{
  "num_hidden_layers": 8,
  "hidden_size": 384,
  "n_experts": 20,
  "experts_per_token": 2,
  "d_expert": 352,
  "d_shared_expert": 0,
  "hidden_act": "swiglu",
  "moe_layers": [2, 3, 4, 5, 6, 7],
  "router_score": "softmax",
  "normalize_top_k": true,
  "routed_scale": 1.41,
  "balance_loss": 0.0139,
  "balance_bias": false,
  "router_cosine_scale": 20.0,
  "init_std_router": 0.0157,
  "lr_router": 0.000533,
  "vocab_size": 50257,
  "norm": "layernorm",
  "norm_eps": 1e-05,
  "tie_word_embeddings": false,
  "optimizer": "muon_variant",
  "learning_rate": 0.0117,
  "beta1": 0.9,
  "max_grad_norm": 0.5,
  "batch_tokens": [32768, 65536, 131072, 262144],
  "max_seq_len": 256,
  "train_tokens": 315200000,
  "max_steps": 2700,
  "dataset": "wikipedia_en"
}
Below are experts of layer 5 (counted from 0) of a mixture-of-experts language model. Rows are named router (the router's row for the expert), gate (a neuron's input weights, with its number), up (a neuron's input weights, with its number) and show model dimensions 192-287. Each number is 128 + 32 x the weight over its row's rms, rounded and kept within 0 to 255. Numbers have three digits each.
Before each expert's rows: "gets" lists some tokens that make up at least twice as much of what it gets as of all text; "comes after" lists some tokens at least twice as common just before its tokens as in all text. This comes from a sample of Wikipedia text that the model never trained on. Tokens count by the router's weight.

# expert 8
gets: " was", "-", " is", " were", " had", " has"
comes after: "\n", " was", " |", " is", " were", " it"
router:174159096140085112131164187120094196116097083125152073130178105094067136107110111122177082146154140104110111135109145183146108113086102132048122157117129128165088151137138113169098162066169143139151121104164115113117094195155159107128149127151143074148073121172158145133137177109224135137
gate7:128172157141147117089100173134130106125136159122106134137185133211102168112178076154115078180104124146080092061126142117100163149142147104114135189083134134104178114153103138129077146137120119105112100113142110103094167151121171082157152142084147091121177134065079137050147099119111116146
up7:160126152143151122133091204204121125111112123161146092170126081175134150107135182114122117135133149105176082042132081153168164128112106088131143153130129156104131158174133081088127134152142099099102104105125047121077118126064188082173137110116085131170111160113106150133185150085114092130
gate8:148024143119147062146107102111163080100106168123122109090138167111125088096142130129086123133124090158172097089087149149150130070111057124097114197107141123139130141183161131137127147163020142098128114105110153118138093103094125203090161128119149165110150117097096138135143062152155151111
up8:153109090152118081163112164175100190099076086118181111188099124133115151183090121169160173084166199116134119172109159159142116125114147107133101117127093116119130136149103183097080147128103121182175123098137143144130150110108109120122130130146099108166098094119154101185071155056109081105
gate9:090107156126125102067149117163107134075119080119093112146139127126105118119170120160073143119144145089119128151107167104149113154111141106141120136079101134148171171111163138094136117166078149100117111084119139142122102128076071121116120141125107072089158109117144182143168135179117107136
up9:138144118138157091106109128152137065123152170122094118114138117120108143099157089137124180171157138107137069199135148130102172120098144152093166097153153073128120102074138172119129068169176168118170113130165146105102181152117136115170162140156154123166147151130100122128109156150148065106
gate10:109094149137104122137151141120177156117147111131145129161133133116099123193102080161143173163118145115091096127102102120124086116188146120144147140155166121124161109042084146098144160128151107135097153111129072126129124190105211111171165131131086101104023113188128116121102143170117090122
up10:097088106088048107133173113103176127099075190059139134122112090119131131155192081157175099148148154122065083134096150101116170142126155097115123154113146113066189120149122115110124126110145093153150126154119088130163130150094145060113177090119123120092133137196099145132133157094158119162
gate11:117167174115117173164187146133105134166095130145124121138093161134132127165124146122115143175135104137128154121134135167116174163104077069132114173126126082119155181098150135115094137112143165101124095147142103126114099100120127146109118111100141120144094156106110152136131170147184115141
up11:187132166039126149125081138172125084084086111150141155156180080105171142124181112128153162043154155180151138131106120124094112154125167128135115133055116196129210113125116171137113108117186096126121132145080131128108110082101131135162143167115137099125169165123146147125139135155090123136
gate12:099165119113145146135069143132130157212108124105109042094138063154128196125174118141153124095092123168134112107116111162145071083176112161112086120112168131144089142096080103135113121123184137114143105107077091136172111148180106097097077142088154137085117142099093119146136086115138102131
up12:111116127151160161144137122135083141123131165154133185145142129142083132085108118107155162118157141096125166107146130120121090117094157117121102113124116184157110090124124105133141113069096158113158115123092097119148095149101105143082121178117094124067174137136081122122131125133115169083
gate13:131109120123106126147135134179114145108140113156107137121137094173174166109140130124125108138148107115154153099183114144102148098130178093180125103114090147162092131121142125103130137134093139101169167147093125178115142140170145102049131207212205086146073157159130179143167118104094125118
up13:128143124121109103131177139179089129122097097145087147129139144163142158081141118120098140134113184091163144120158132142101149150140119121135136114134120167117084204129187148128163198130102085088143155130089120112135142146123102116105098131162151134137096161145155168104151094096145120133
gate14:061177086047120151177180132070123162043063120153111135151160138116105123071076227104123084093074126044105131171129098131150135116106112099119150142163194169129103082086076100182134171130155199106109147106161160134136111111144109118111127103122172128143129175123156143117086176158146119111
up14:077186143114179149106167046107159151102122138152112171178130152048114174153133179126099122105037168142106137105154142145130180125132129125104132179155117194139166051127141081150078148132099113086126155084098118069101110116162163073154165099083122118112186117153133119185093145128142126096
gate15:128150102188120060124161132143153136111124118067169117086111118096114103073176110179021113111140120048107114176152171184085092091126112131160141118108165134162154143077156136075159101127073128144126090167118156108107135134121115112043132149112121137123167146067140085130124162103183114131
up15:150124084113156104103135172109159113147092082137117040164163167122216148129132137140089174149134119188121131088157135105104135141110167129096099116137086150072182125152116162160168123145152114111155146091168149099122131057097117095153178084140120148138160143130143141105213112153153150101
gate16:106097133100119163103153192083100137149078108097149088138118102139158186123120135155110142138127125136145129117111049151122192136145130171139126192114153108165091098088119107165059145144107199077065145173133058159094143113153114141095131143126040123186102108135158110140095167154118148069
up16:104111141154124149093161089118100137098137113147172049068150127137192126141142116114075170184091141139136166122118185152157118118113166096146145117146097100123147178174056143160156140203116062114144111170089096173147109125139141115111113158066063173203091142134068110087157105159151168116
gate17:101124138139155102098165064093047082091090099149142154148126145109121137169054069110083115151151138122117097141101135235109145159153104085125107077120090093141147171128118150134125088036149155113100078154139100144161130132132157101164083087156124194142072146153089121160098109086098187149
up17:110181104138091121083158089140094075165102151177124120108148083181113054089132100075149118152145102106165086122151102134078155106102143183109118162149095105155100122136127123107143028176167118135120159079123124100118158144131157207085143160188091105175138140129133152104200152151159108151
gate18:164170112136110098155131130172084143132255102100106091167124077095106138103084100175152102136158151084149057114117180136151132117193136104083106146148136126146130120126110124106108144153140116211153181175147138156083118148116080128101136144069157133108143143170086126178130093084143117134
up18:100138137119103118173145137063136052150144051151102107101067164147106152153167128123170098161152133124098108129163114141178125134181158074081120134101117149151189063103142115200148145167149171180173091145053148181086137106166104069053118126130123129140161099134120127100149123143114138170
gate19:188111125100153150153098097135120107141187112133073113116175139173131173073046161179141134138144127112143129115200087207125145120173150116096104161095121140084130079138131067160138114103141134150086148174120108126120136137137121187078136078134145070105094102133088138098130133113087135087
up19:137090091143106079160087154121148169117095166066122140070171112132155127139178120179163109084128098126060138139127109035139124112140124152106149139124176186112132096115125155113085100100100105154148126125114142182138163146098120140097161126223118097176128125163087125083106136165148193110
gate20:171121172120107121177099063143134158094179097116075147097113156110098154096154138187130075180037121151077107065157118089163132121151089082089145102117115098093115126118095097164093185075164168143126109121112040144113101149078118184154081121092107183036160127079176086118137137164153124085
up20:121118169198109142145149122206122130198146150125099146068128147135180085102109086142142113147139137149118101134079130194119144043098074118090133134117123159166117136111139115159056094167125152133146106151120056142153154114117070126120178137145140055134096090162082164110162103117195084094
gate21:117111075132103149149129121189118112113158075119117171131138118163138164130137127152128165159168091164123074135130144150123156104120180180097098179087088129158153140119132145124124085086162080077181169154107066111104081102103112135138104124095155106133156112096073139104143155160107132115
up21:126170164090131140108121144121070134115087107123122119099085146125067108172100087095159094145072170044160168087139078084194071161152130091165131067184095112090154085110115099129131152184094161145154080103201137168118130140148088139186139129155135146126139168103085137076086127144128104147
gate22:116094092164075140154200102095135114123067143084099113079119153138099104163141158156041106170130160071084084159171132103132153141102167086156150160133126209068092138089091107103128072087189133092135133137111127124157103150172098112133114155110148100130129125106135100152079190136110182158
up22:050103125120146145074115146094132059151140122124111117186147150109163109141099110148121120138133136123101145149085068185108147129123127078109090087114197139122116179124091158138118126197125143143129108108089127191131117124037186153109121158136157145122169174137119164146172142120157113113
gate23:144096142159138132114117119125108128136138135127115070123069072129122085154171119115133121162099163124157171124145082138136109124145143145139120165129125170071141112139135057163147162151154082133161124105157148139086119126102164055106116118172136163156128193161179182119143177155164090093
up23:166143083108154113120147116147151184143132153038154119191109116091145163111105107107139121149150110108128113085143089132138156134177117035166083154140124151174083089120100130154084130128137134109147156153131142125156156161118118099162143197159098141077113132190163110184139130147137075098
gate24:140138153141114127101167119161142109174110079148169035092123158146130204098110153145131137158104122124138155115155132142113130126136093107080142128168178113178154152137139098109123042134169159081158217126180143070111188137105149127172141164129111125086195121133157111115138109118122102096
up24:085150070183137145081073143151164160074148177130063138131138077136165139100085127096092121108149170114134140140176176111107166155122184165120130171116121114152133114130096092080172112130128143149100126137068127115093146090141185136077126152111149138184154103047151118145180085129134159163
gate25:109183047112137170145060094154079153130145050130162128142112076126184082076209168148171136172102132100173107114115110146167152136098132130089104111118142093155097148128111172130081089139126146096084146086106124106150106103173104086122077134130093121193109133144139137122144094093104155147
up25:102110156135168149120097163116146079120156174118176131086147099152151118085077103148143108139153154108120132144120130091119138158144147103135128154124131145191147111188152062146160134184087172150092099105133101181140084090214079154140133100130158177098192166147028148096097149106135128148
gate26:144164177164104122056122112129050135166171148117174141099096188107121037134161099137063144087107139115163129063061109177119139133057156087129127131127117139076124131136124151102136085142178121161152140185116144135093091100122157177119154126184161171136104075112166153133148074102099127098
up26:183097130127071137122174154201146119149118159098146080063125081109077132144135155119144150151145194113184169124084185077121107113115103130126107066129061129142155141137078133160104139137185123080094101109114120121131140158155107042129121118122097087211108138065134060113157167180134101175
gate27:096094131063138077144167154180073173073166132137167118135111174190129176109111140111079119123133118158093102141121071112171100144116167115073131112150117160123136111147186135097129190128106098097113120181128132135160125132121129148150082185117106104101148178207115095181145136044144161075
up27:163107035078127136163112137055125068136129132102102095171177143124142109129116121163170095080095149111114209193141140100100150120154138081132111165174153110140108170123163161125126108121103178141075206098163167107180140143111105142181118169070118166116069086083183171084090164152087107144
gate28:160133147110130127062121116098072100159084139082129131171118178173087154158141117122159082077142147145120079157126068110138135112131189120138144161129168157155118082110107088110111086139136127149118049212163105146122096095117150150154136140068091204138154100109119094149163135127137115133
up28:119146115159158104067180138139114100153094145089116096162103187082106110155129137087145114104104114105138063138156088164131170128126076148164100131113138149111121093154118115151123134167127143139099125136111160115119090119119161120170126077092122194066167088157114174111117099100113122142

# expert 2
gets: " and", " to", "|", " –", ":", " or"
comes after: " |\n", ",", ")", " well", ".\n", " Coordinates"
router:092088119143179084088152125134116135113193138127072085056123134118065143170133215168205065125094049148124141133088136125188162153137140183110142127159105142135100186112152159121075112099128121119151107133164101105116105168112183123107129102081183120098113094116149100141119081114152164169
gate7:109091188095115108110115171106180134076138177115103139149111136085047045150148112063115059114139109240109097164142193098174092115122120135150148090160139115110105172079103188140121082062108097121102141154162114195113123160059136155104143082110096126142068105142135047128105095117169079075
up7:121116102175105085111079114144161094131108162140090098112079109158135163120112148119077088132139160132126078128166156123143115125147105204118170108130165120084120112150082105219114143125110105131139133212120132098091128104223133112150095195079196130112165210149151115147070119213161111105
gate8:157135086173095121171130132150166110164166119112078094137094116141169138139119130186128099139159140157141172105081131141094158128132113169132185155147139159141133095157152124149150157140125129108068142132101105116148181105122093115104082125126112099147142127111118118147098117120108100146
up8:070111088130156172150116150136163110122090091076130112138126100064126185082118065140124146127161048104082149143097091134133110148156130129139125132085109148194081205139129135130210146120131100104136173092072098113191208138038090085123162175070136104143145135116131125117089154062159123145
gate9:103136136131149132117131164156108142156088109143155119045123125125137084182073100120108180074100081167103142082135176071171173087107072139147148098082130140151130160100097167068089120138109178038152065135078099154164141117134136155141134100125121061147162115153197157139110160139156094086
up9:077147126166114123123128082165140128088121204168096120159142150162101205109123109165111047145141079098168107088126174098144114154187133135139097166166119130188182143131118130078068170166204153149084103126137098183170154100134151156136141153138099119116166089147122148131105104147148033122
gate10:056090137154063126067087164140075140137156157134104141198074044114153125146086120167111150157140151138101138095178116122110150180100056126146116084144096110135111080111100080171116119120116156127136118119092161114115143118122137098085113129129122110122093197146143095093184114158168164195
up10:156148146081145120090074144101101097158123063128101065168133092101163117094087157151092126125123076111146131106110153086111114175102073072140147132161139135135092100123124094086176104131150109132099160181177138091061169149113126082084125128139112149115129097117102171131141165108162108066
gate11:126115096070159200179110135206134134121105087167147115098149141132140138148082115121145127088157131137116154179146069101104159092101156206094217090138057107117161141107090098124114145112089104119131097118114154177152122077121103140141120139128109137177178123084174142138128191117074187096
up11:172078104142106121072151108098169151124157132089151172113146146172144131190079092176154127114098144182081068144086111107138086075151146093125118172133134167139072157121175088164168117164130180172143136086129129144108143115164156114099196163169132167133097125100112100162119138169153119090
gate12:099075118088139123174153119145115095106141104158121139060116143151081118110128078171121076130171118070162133095082154114077131177090114099130092122104084104111139187120086146100138164117084099119113066112165160101141154128084185132171119116134088099118151136136148123169134119075171157148
up12:130161084126122146158105219152111148098102133116116126139097127179129130169148132147131152064205121134116117151079092109180080087120153113150109138173153176213150136133122082058151135167141117205138152158099108184147097086140163082132087078116087102147153135129070168183157116107102168100
gate13:182092171182192074143109122083100172110182180154142116100169155113174130092164086155116153223085122150128141116123143082132125132124116114098118052110138119234139125140084134116111117105148060122166115161062165105098109120163129112152115174167167128079110068204127165126127184144145134061
up13:103097088195141076140104092085100042111131140185183121119126068125132104119103152135128153104128154128168130067103164173153059119130099128074137122130156145139157103113141113162129147038139145141150112124108142155162163112138153167173099177174088169107156087103153178086158110143184113155
gate14:125179095160122155064147168155145129122142154144124090199138127115100216137102121085090123082141162118138108171132152149087095143140101131149114122103135175106048130176163179117178113128106138127159170170160126118134108104065156087102098119150166070133090155131108128106105119133139136125
up14:134145156138114093141120110137107088118088143115101120123139139178053149097218129172127169071190124144118074124124156103121148132211101117111068138107159112077115112150133119108164161137183115126088190146147150153102196112095104110076131120098104073125058134165107112155102142078145113126
gate15:169070175172087167134136166091115164139138081159138093162121109131097150086116142116160101064074179165136144127124202168139161165082164122053130131125123081123163173103131150136111108116149129116156162127157093126110051147169111144168160086150143085115117126143164126116067143101113155160
up15:089039152077157097167153120211172153169149141133079173102124125116119079121171109115153101169133111089161089144114170086185094115100126108135119154066186166115053136170063104089129124161180152130111109095131129115094158121098147131094126159086071100096110157161091129149074173113138149116
gate16:165147111128143149160057137169196159076113080129150136056170100155102129087166132133146189170157149140072088157098053127208143123124107152196083084113157145105109051113147158104150159129099159084110130161143128129102115083100156130161103087106128116140161096152170115111140163102182180172
up16:103090141147142199102114174155131150138178177160151132169115135098161152104116161104117094101145132109114090125136094157116096141122161157087139128101100101160195122162162143104124147061133100112075085116187138090118134146150103085123130158144166123125072128161142120106118178172102160139
gate17:159118101150063130198137129167036094143198017133128164162098131145109141120166127141066152144135115126132172151118160117141092160102132139124100093154099131105129147111132129218125148107171117114139190150133140060099179130053169118091091094124130100174114097181144129143152179138151104135
up17:111122126153141160110153131143161092127137150087131173181113164123129077132114112116071096168199154134128128126052216123135094120090225150105116071137094063062189134151121130112167129086166161172145133135133151194150188130186110079091140100110105103109115113128061107108122082136089135139
gate18:120093130196134145116120122141078098151140070156159178153126109120169075183078144164078109138073178147120143067094069145189133138153143172102195116080128163087173096208105098149147177122149140072167159154106147173148094151122169079117148096122106088174109145133112091109141150101113081132
up18:212139160131158187185144116119077159081107127099133099165113193122121135127068121160131127117073081112186110124159175135142156103158107164150149149140168177085124112119118089097105111186114143091112119097128058108089128108174098097105163131160092173131054139145177131129165162098166126111
gate19:130149137159155105135109064172116172169189074117125093204174138110143106150125142130143122105137101097143094104109135084133173111117161134140158067124170115136116148125147133087116169065139024130139177100115129130119110122078160236121118092124134143148092140161127085122177116164127164131
up19:132131092152175196166110159130119132083135155098157114139153122072110094100097126152099164120140142147149122089129179134195072131118112124134136180098123106114174077119179138149129070138088114143043144145062145116186132167141084112164173089145070109100189120071131083129084135150143140124
gate20:155117160096126113126186129118100185102130152130137151185119164142158045115112118177118139150139117119086078160083113122114094145130123137171141127164095156085202070127069088112184143128144165173133114106038085127074173092142096096114192159113154126140136158081198131105094108160126116172
up20:191091152127112147147118130121148101118117109123154182100086106100121113135132163078123075125132101148137143112146139093131142149198167145095095098135156046113139066170079093095133093141085204104163121125146076185120137125168101110130115159120142126108101142151159090125159147138166111132
gate21:115161129105108180130117101094142037151162148089096161113166095090144112197145070126128103174170119171155072157141096170105109111117116104158158219132152195173122106072123150131160093103187104126137146153050142107105093138131113132134107088124106148139098114135115108091081162120162127139
up21:168119084108136192148148080156107078078149080100130063098107119168152153162116099180123139124121096097125131155127131110122096145127123082151164164148209133160186110140157133123120078172146138107120141125146113125109136090084068123098208143132121113140113077167132083119081129068139158099
gate22:148199136139085128101134125119117116115088160219141126105111147125136117118063122146134073151133165090133153178240058073122088140165093117118159139151146117190112154145165171131094121128166129068156118158131176112105142133166094125119093206148151119130136112168122157138124158163139135160
up22:174103164177129128089144132170124186161129120135148139116208143062127186145138110137105112157117077124113110051091208194104202132161181091180067154166092110103082096119106103161159120105109134153134123065117136165097082105095182107141175120117166123100131066120120098114132143142141108177
gate23:109152171133104053135166184117157141110149072078122137137147144152127135176113153121111119107169093127131172167180092168074155186107162128135059121181132188125122165044112040155164105132162091120121159092078173190117114068154155102154093068154186065113128100147112065102167158182089134123
up23:133136122109079210149137083138133130134069135109156098127078149054131126138099119110069182168067144127168112125124106097121099107097108127170144113065159188073136052146063187081136073185122093126154143130146140169166057150189114132131165172141149137147141140109166137122086150099154112161
gate24:093190102115159089163093119156134133144075069141106213175113149081078117115129139132121132100132088184199185147191145135098119042211162160168126066128119140133127100089100189054136125096150126126154144127104164176081168111115108168122141190145124098163135105155145098135139156109085091092
up24:128161125095106092077116150120104140166130159108119153144165121079191097157149135075154139083146125121150098105130064113095113127107104137150089098160108080118127132107091096086127139148113175110115177047074061147190146130096142145073141104165121115113149149112159156148168159120130126157
gate25:100118167085139113131151128122111097084143153176166187114050081144166088135157122086122092151128198148107203199115184080129129160099112130153149112207108157141135081171188132144134167127093103145119068122072137127130173061172196130128092161115148142092176131185141164114106127164106173215
up25:032102064138148168097139085121082150077077133149110097114094080113158133121130154153139121091099153120109168203117137107128108121105136138147079132162059108153112064070144106088096140082061080153141163140111128156087151087185129183171137141154143109169164143167172089117146134167128129127
gate26:136110147096066104161120114164174026170145100122140140129139200101112146151099121048137185113098106128071156152154103137101157068150064117069122113094141134115111128121114213175117139126102109132116175091161155078135119103195158123110160090128160101108164065122091161097140138145133170119
up26:096100161177163116147143121188123165173217175105134155145148120015164089132105107122134090111172161147118080104129169067152132123198095114114098146085136107121110176185135097136164191112108101085075107173102111130150158152146132111173161121107087119178098174131094135192119110163132136140
gate27:115177113098095144157123100153144110101118158170137131126090170106107129164111098099087117171132103112090172134132125158187140144172094148174064142108091108093144123212108124106145203122163147120090147151146067175123119130137109128143105133110167128148178162124146144140123113128126132161
up27:157079110150151109159137112103142124177147139122117159132143061156120090097199135113134112071184106140098153125154056156098070087157176135085171074086123145155098100155129168145142125136153145138124064124105127081084148105083130128157119179109084112163113117070111074160162154105131179140
gate28:132156106112130114149151119129131106171123123163076066149154116162133101116115133143154141115172112167167121125135097108104111119128083119078157157136108124144073136109058170152123126159091135167191101194134064142101116127141126099194127171109119199120171149178126149104146139118081119134
up28:100089172132159123130115178117104164122206116106150092155070101091090125130129147145079164113174145113165147136134138130127094140185131145106162158094112136090121165116132162108153113123080113093147130113145191136133121144144116169059149144119102082143125079137164146139145103135162113142

# expert 7
gets: " |", "-", ":", ";", "|", "="
comes after: "\n", " |\n", ")\n", ")", "3", "\n\n"
router:112148092114146144153133128124120086098115157098156073176075139142141122150098094127157071108150071144106111102105114088086196166183121107114079116077043061094154112121135070092183156115108127087094116133114086094126138098099144120184132153152120110141104090074118123147116184132093131199
gate7:148089158119132149074098108135077126109111209158133124089102144072140133120115148207140159147131118100158111109156095114096064154118105092113151152135192136081150110147173118158107168171098146091116137200103154101119145107121148147130107106094090044119119120160114130137111109076083108096
up7:133068104155131119172114090138126167140115094126128137138104164131137075115142139088172088099112141119080152142125132115166107176151117173122126118147101153134140144118104133130167141016100138130130145202057086144154107082080116077183127192112141119086110150098158205059116199201130121139
gate8:137078140124124121108130150085146184175147141152090155158103162087142199173110118080145138117105182089137067145096110088121164142173114149130119097154111066094106141110106128101149170147124197132144127111099207118132107129112153105152083112116179082088123184154115167144124178175157139132
up8:176037155134096147175088117101140133066149121175144093192108078110156197114099106161118119119127078130113089109095149092090098108105143146122118117160122129168102156154102090039157124107103115079140101115135180110107123102167148141172140157144108135124131177133133125134141142121166132147
gate9:115157153121083119190156098147126111159074085137130217185094150196176143131153084077130055142156108127090119162096191136166206087196162176149127113151108079141160116140057086150105101152132150115079129192114120094155117150068103085104124138092162081104114132170147173069108148180117140097
up9:202161129125166115120116081144081136120162166116107150088132144196117128065127077108140143159153128170087165087122207124091125091124160145153124108126100083107152108086181088135129142086134144115148152052102093159122122142128176095142123102164180106064110127197134056062116126110077147134
gate10:131149123143164149135152168136143160141094131113106135042108187136175108166149099095148140137127075181116131142112071171091148092117097184176117145133111167106042102096139067136145106106130104178130109143101122160116137169134130165132075151095120165146074113123145147115085135110133108136
up10:069103108165112098114132165136116096124106108144140160193135085092145170132109116065084156140087134094138128147141152115091127152114130093129159085126113062131191131126129208128164157134071191049090147163122140120104066118162109126127098166099170127073159131087080132105165104142143170101
gate11:134114077108169149146190113150108126135147192084147129146111219129053149155099199091098062153113134163124110107143157144160153080080109159156099192146059101223087118147119108172095083160144091094081143111144159128107111134089135111106138125128118134112137164155107149117155084170149168125
up11:091109126115125145106101147138188141176099095109146183106053115056115096141122135141137120144202118118147145113148099109098110169169100044121051107128147090083131108141120081167163169178177163139149123150131062126119139117123157125132070081136190127133094165121119136138165141091183120158
gate12:130117125130147119134117147101093162138184113166140118143188118103147156128173128149101121148116119130140152116103156139119123146174164151106116100140127120135064099087115092149145125100116152152165170100129051109114061199147171138135159086149192083156120119152107148160124159071103090177
up12:173130089170105145144101103143207072157057131172122135160182143118094152083084116215040146095088141121174109150090140157118157116148083137090124121153098150225146087082151100139144124154134112200150155109143120125095106141069147137119109091133172080179129106101116136100127095085106166145
gate13:109138170211170193165107141068118086130140193143129122171156128121167107098191064143164120153125071124087162163131143133121141112130186081118126097109107077163144096114151067144130084138166121156157141159117114134158095144167117158180130124170161145096128121085152149154178109099149156079
up13:113167077100145118127107161103135076125129102127136133076154136134178108108094145140169152096110079126104092108150067146148138172095136191085122158114173154140085166115194139090124133102100084138169134137164084104130090165099086126121200146163140112183151136088169130151132171132137120094
gate14:127131154144091066136110146105109129144095149119112124092110093158108118066095157170090148122077146124165139163126186128207129101067117118124141111130072119095095121094156114157102120098119085119158158100129130118101112124141135137131111102128085103118159120186133090167149158149089084141
up14:144094155154157185178156113089142133134099064099097103137104162095087131150110086126169112172123142161150084095079077103103103124069146071123149154126108133128137115106080214025156157171064161124083080130140142068111109156164104181145121135122152103074118155090115137103136136126137115080
gate15:124146166113120184140083153121151113129051151163075107089107155092160115107164156121127147101137084134106085123137178136131133078103162079162171113135167109080145094149125169162103146129133145134146147117084148093114146061127170147108159100136175199162074126140111156129102110099095086158
up15:114126126150100084124106088100143092170143135108141093150168092152145138057082147100084118116127097078212109090131158130119121078116135174147175135150169152169080125083148201135145058111084109137188146157086085156172096180101096092160123161090130124114188132163117102132146112108194131150
gate16:104070121131131126137183099049145169133104119129105107129062092124137162158081137114105117179090165182178111111151205138125122166147116161101033110185165113161164101071157131098092138139112149189113103142100092125102139080082202128127225168147130137100126168143128156136157121160113114149
up16:158113116068114148134135162103126116078097144091088116154136095123131127132130122141161152156089106167187174112160156127123112128084133087127154105163095146082158124093175158099105146101083094116105094098088135121079140109161171105177139135080161157099116176188124136165025141175109130118
gate17:124070111186115157109197118084122186114139159124131138128100124113152144116074132166140099131128188117089163141138108156107114101138145163082175110129110113150078125145084107102145145088131171172115106141118112175101091184119097128182183063118096100112186086106188121150150149111104124172
up17:132120123169141126171175138099155169125058152129133101107124087146111166154106175093127125110081140159096115095103130149123104059159150178098140105172104154151127120128153105077098137090133124132100140153139107137068091162070180112094118055132095125157156099114132150099120089190143126146
gate18:208107157148152117165099142137059136111139100130125093166133169148129177138165082136187120128142120136129153110132146111093150177149159043087105088083111063161130163153101134057167146086147128144198138160152173108157078126123103191130081082125185103103141129117127156129166134121161163108
up18:115102087162177126118153143142153115076155101139061147169173125149088137148198141081119113148173107187133092096168113086059120143170162151076132098101106111142113040140163133096162095200112127102112123157131154155094106144090110151163092100072148196144120110143152085088184121154153123087
gate19:140156089087132104154085169134077189175147193100128183120154119144040164129127119145103127170072090177134110153115124133105140106150137132144139117153131087136146165124080082097123176061129103115125177122114129096146107141086145137142064144126158153107156136097108110153150108115126105121
up19:146139091140102178134121145147212093079127148141168106121116174110132129086184112119081121169125169053162120112104161155133162146114067097114145154118200127150118168150156161071163109211164128186092095155159071111109138139105079184110133134142172130138181132158193092151190103141079163177
gate20:105091097099092121071148149108075158157140088086086090126109143083148084090197132195130070146048077118149124124133134123160062091172073096104185196190144117147145132127096137128130085080142121123129153105175131116145083137144147159161085059100188155081132097098115139115099152095154075202
up20:101177167087142073203144188098148080112101128155029132128098118142097168134088079095138148096151137144094166142067150131160144079167201135141140145124086105100126077144120175157146113068152114124153111130077149150150158124150120098125177143130168091143185149152172092111156124146122141130
gate21:118111122162153159163066073117140133106097174141097173145138168151127167159126107139156101151124156198141152122110176145111148096108141137109085103108198125138151210171186105092142196122150160115201118124112108112139134125129079115162086099116153139125155149113111123118186100198151121174
up21:105070201133093141189118101155120123159171135135093150114117097095172098112100190074126177127117160104220180145138104156163154110145139186161125130161061145154094106099070092115119106069137106139120151178166142100145161151088114114061100131113133112145153103156138145088135159163140123131
gate22:168148176117089137111136108104096170125158126191110074213180112104078104169165132100112121102095177115123146096132100127106069090139136162146140130144132098130100131121167152111165163079131147142167134102101089163106113118121115107096124139153094102163131129131143114174083091125124186167
up22:123143127127125180092131065182154179102164132120140139137114126114122146157086158097117173182072148189133116176107061184082109083113132128079132102117124165095149119132153157073128178118130136079144131129161153159111146132109049126098113093177141114133139166147086133133143084149145147118
gate23:093137147138162149067085154111116144127070127163113086076086085162071143134124129174149024171099171167149073106096097155160164112167123168093175161137102111216159140158131119129136076118094120137160105107119161168085127142154152108180153075103139145115106092084095082142108095106146133164
up23:159155203102136113174145074187167086128143142104174130133128122126121100159157108153089143060120058068140110114142091068117151089093160146156104054079096123123186155123138153129146179157101107102154155082141072145115118137138093194097161166118186100128120125175087141089236168069157114146
gate24:149180129105145138152085136083124146131109136108127148197143159158147174151149178132103151154136037120150115085158110127162142110152148118149101158116157214079117203102158128083146109139150099076109094152122113119138102118141109097064157158081135129111130137115131126143130141122119115071
up24:162170140095127144126071099129169139110125114093094161155136097158130184071115138139110100081173072132109174062076100141159076151186122148137099107104108157082148171109175104071086067142144134166050108131076090169178139136138116102126165145171130131088132138131104106140128198177143090125
gate25:096140141071142102156120138099033174131112154185083118152134123118144149156187162153135133115100109144102169069137132112100179108118144149112136128129125073111151105129137078154167106127090178120091181101071101073169135104181196166130088156127100119116115108069139137150149063154152131110
up25:117161140170079122128079161142072138170151100160148161075096113060088187135129135075128142088134090075160101119139193130149224134135194162146168116081079094052104137094107093093130126093150092106150121144137013178129164147161123145122112117117145123177108144147133113139171117145170075116
gate26:191097094167153092098165161120095148167157190098177202014130131139147118147122143136147093164070094131157170064124119142131161102168099107052097142142143150134129084141121164203159133102107145133165146119118109144142146156099156121086100129145157102105088148120085150108113120133089149163
up26:133162069137162126089111149105057113144163127133122168090122102142125143099123059072125094131150134103144110155147145155119093127133166045139146120131160112145206179089140128168088144168124162166086089137132107121109059085139156095171119155134089087130137115164143075121119131085185111110
gate27:133109152135103126142161162119152167135125126129052085124151095185121132200192097154160130115121124156105099116162120147137160216069194176132138119101132082105135127087132110140120090114134112130143147134140128109109137105143115162114077132147186093094143122091166165140130144137139096148
up27:111144152171112136082142200126130165100138193115093147043161099157140139168148105169185133093139078113153099169147119085162106074076076160109140083174145110099169165145132111137134179140083079116176134099131095158113121138144116184189114152189174150072106168106099088143144101174115135114
gate28:185125141114170061165154108135136100142163185117129173090104138118117106184163137109155092161133150098106126107105104101152140102106137112119079105157123140144140173170114175127186133107152147155071154091083171131145156181135126104132097123090091110189167075128118149092137196116177208116
up28:116034159148123101099112186085098128168137170122113086085086162096142169101164108124099154132147058106149132068077142136096121138095150088183090119149094185104179147110159101146096101099130130120103094096068122092132180138100103121121167151121078134133148152105095180193112109195098157062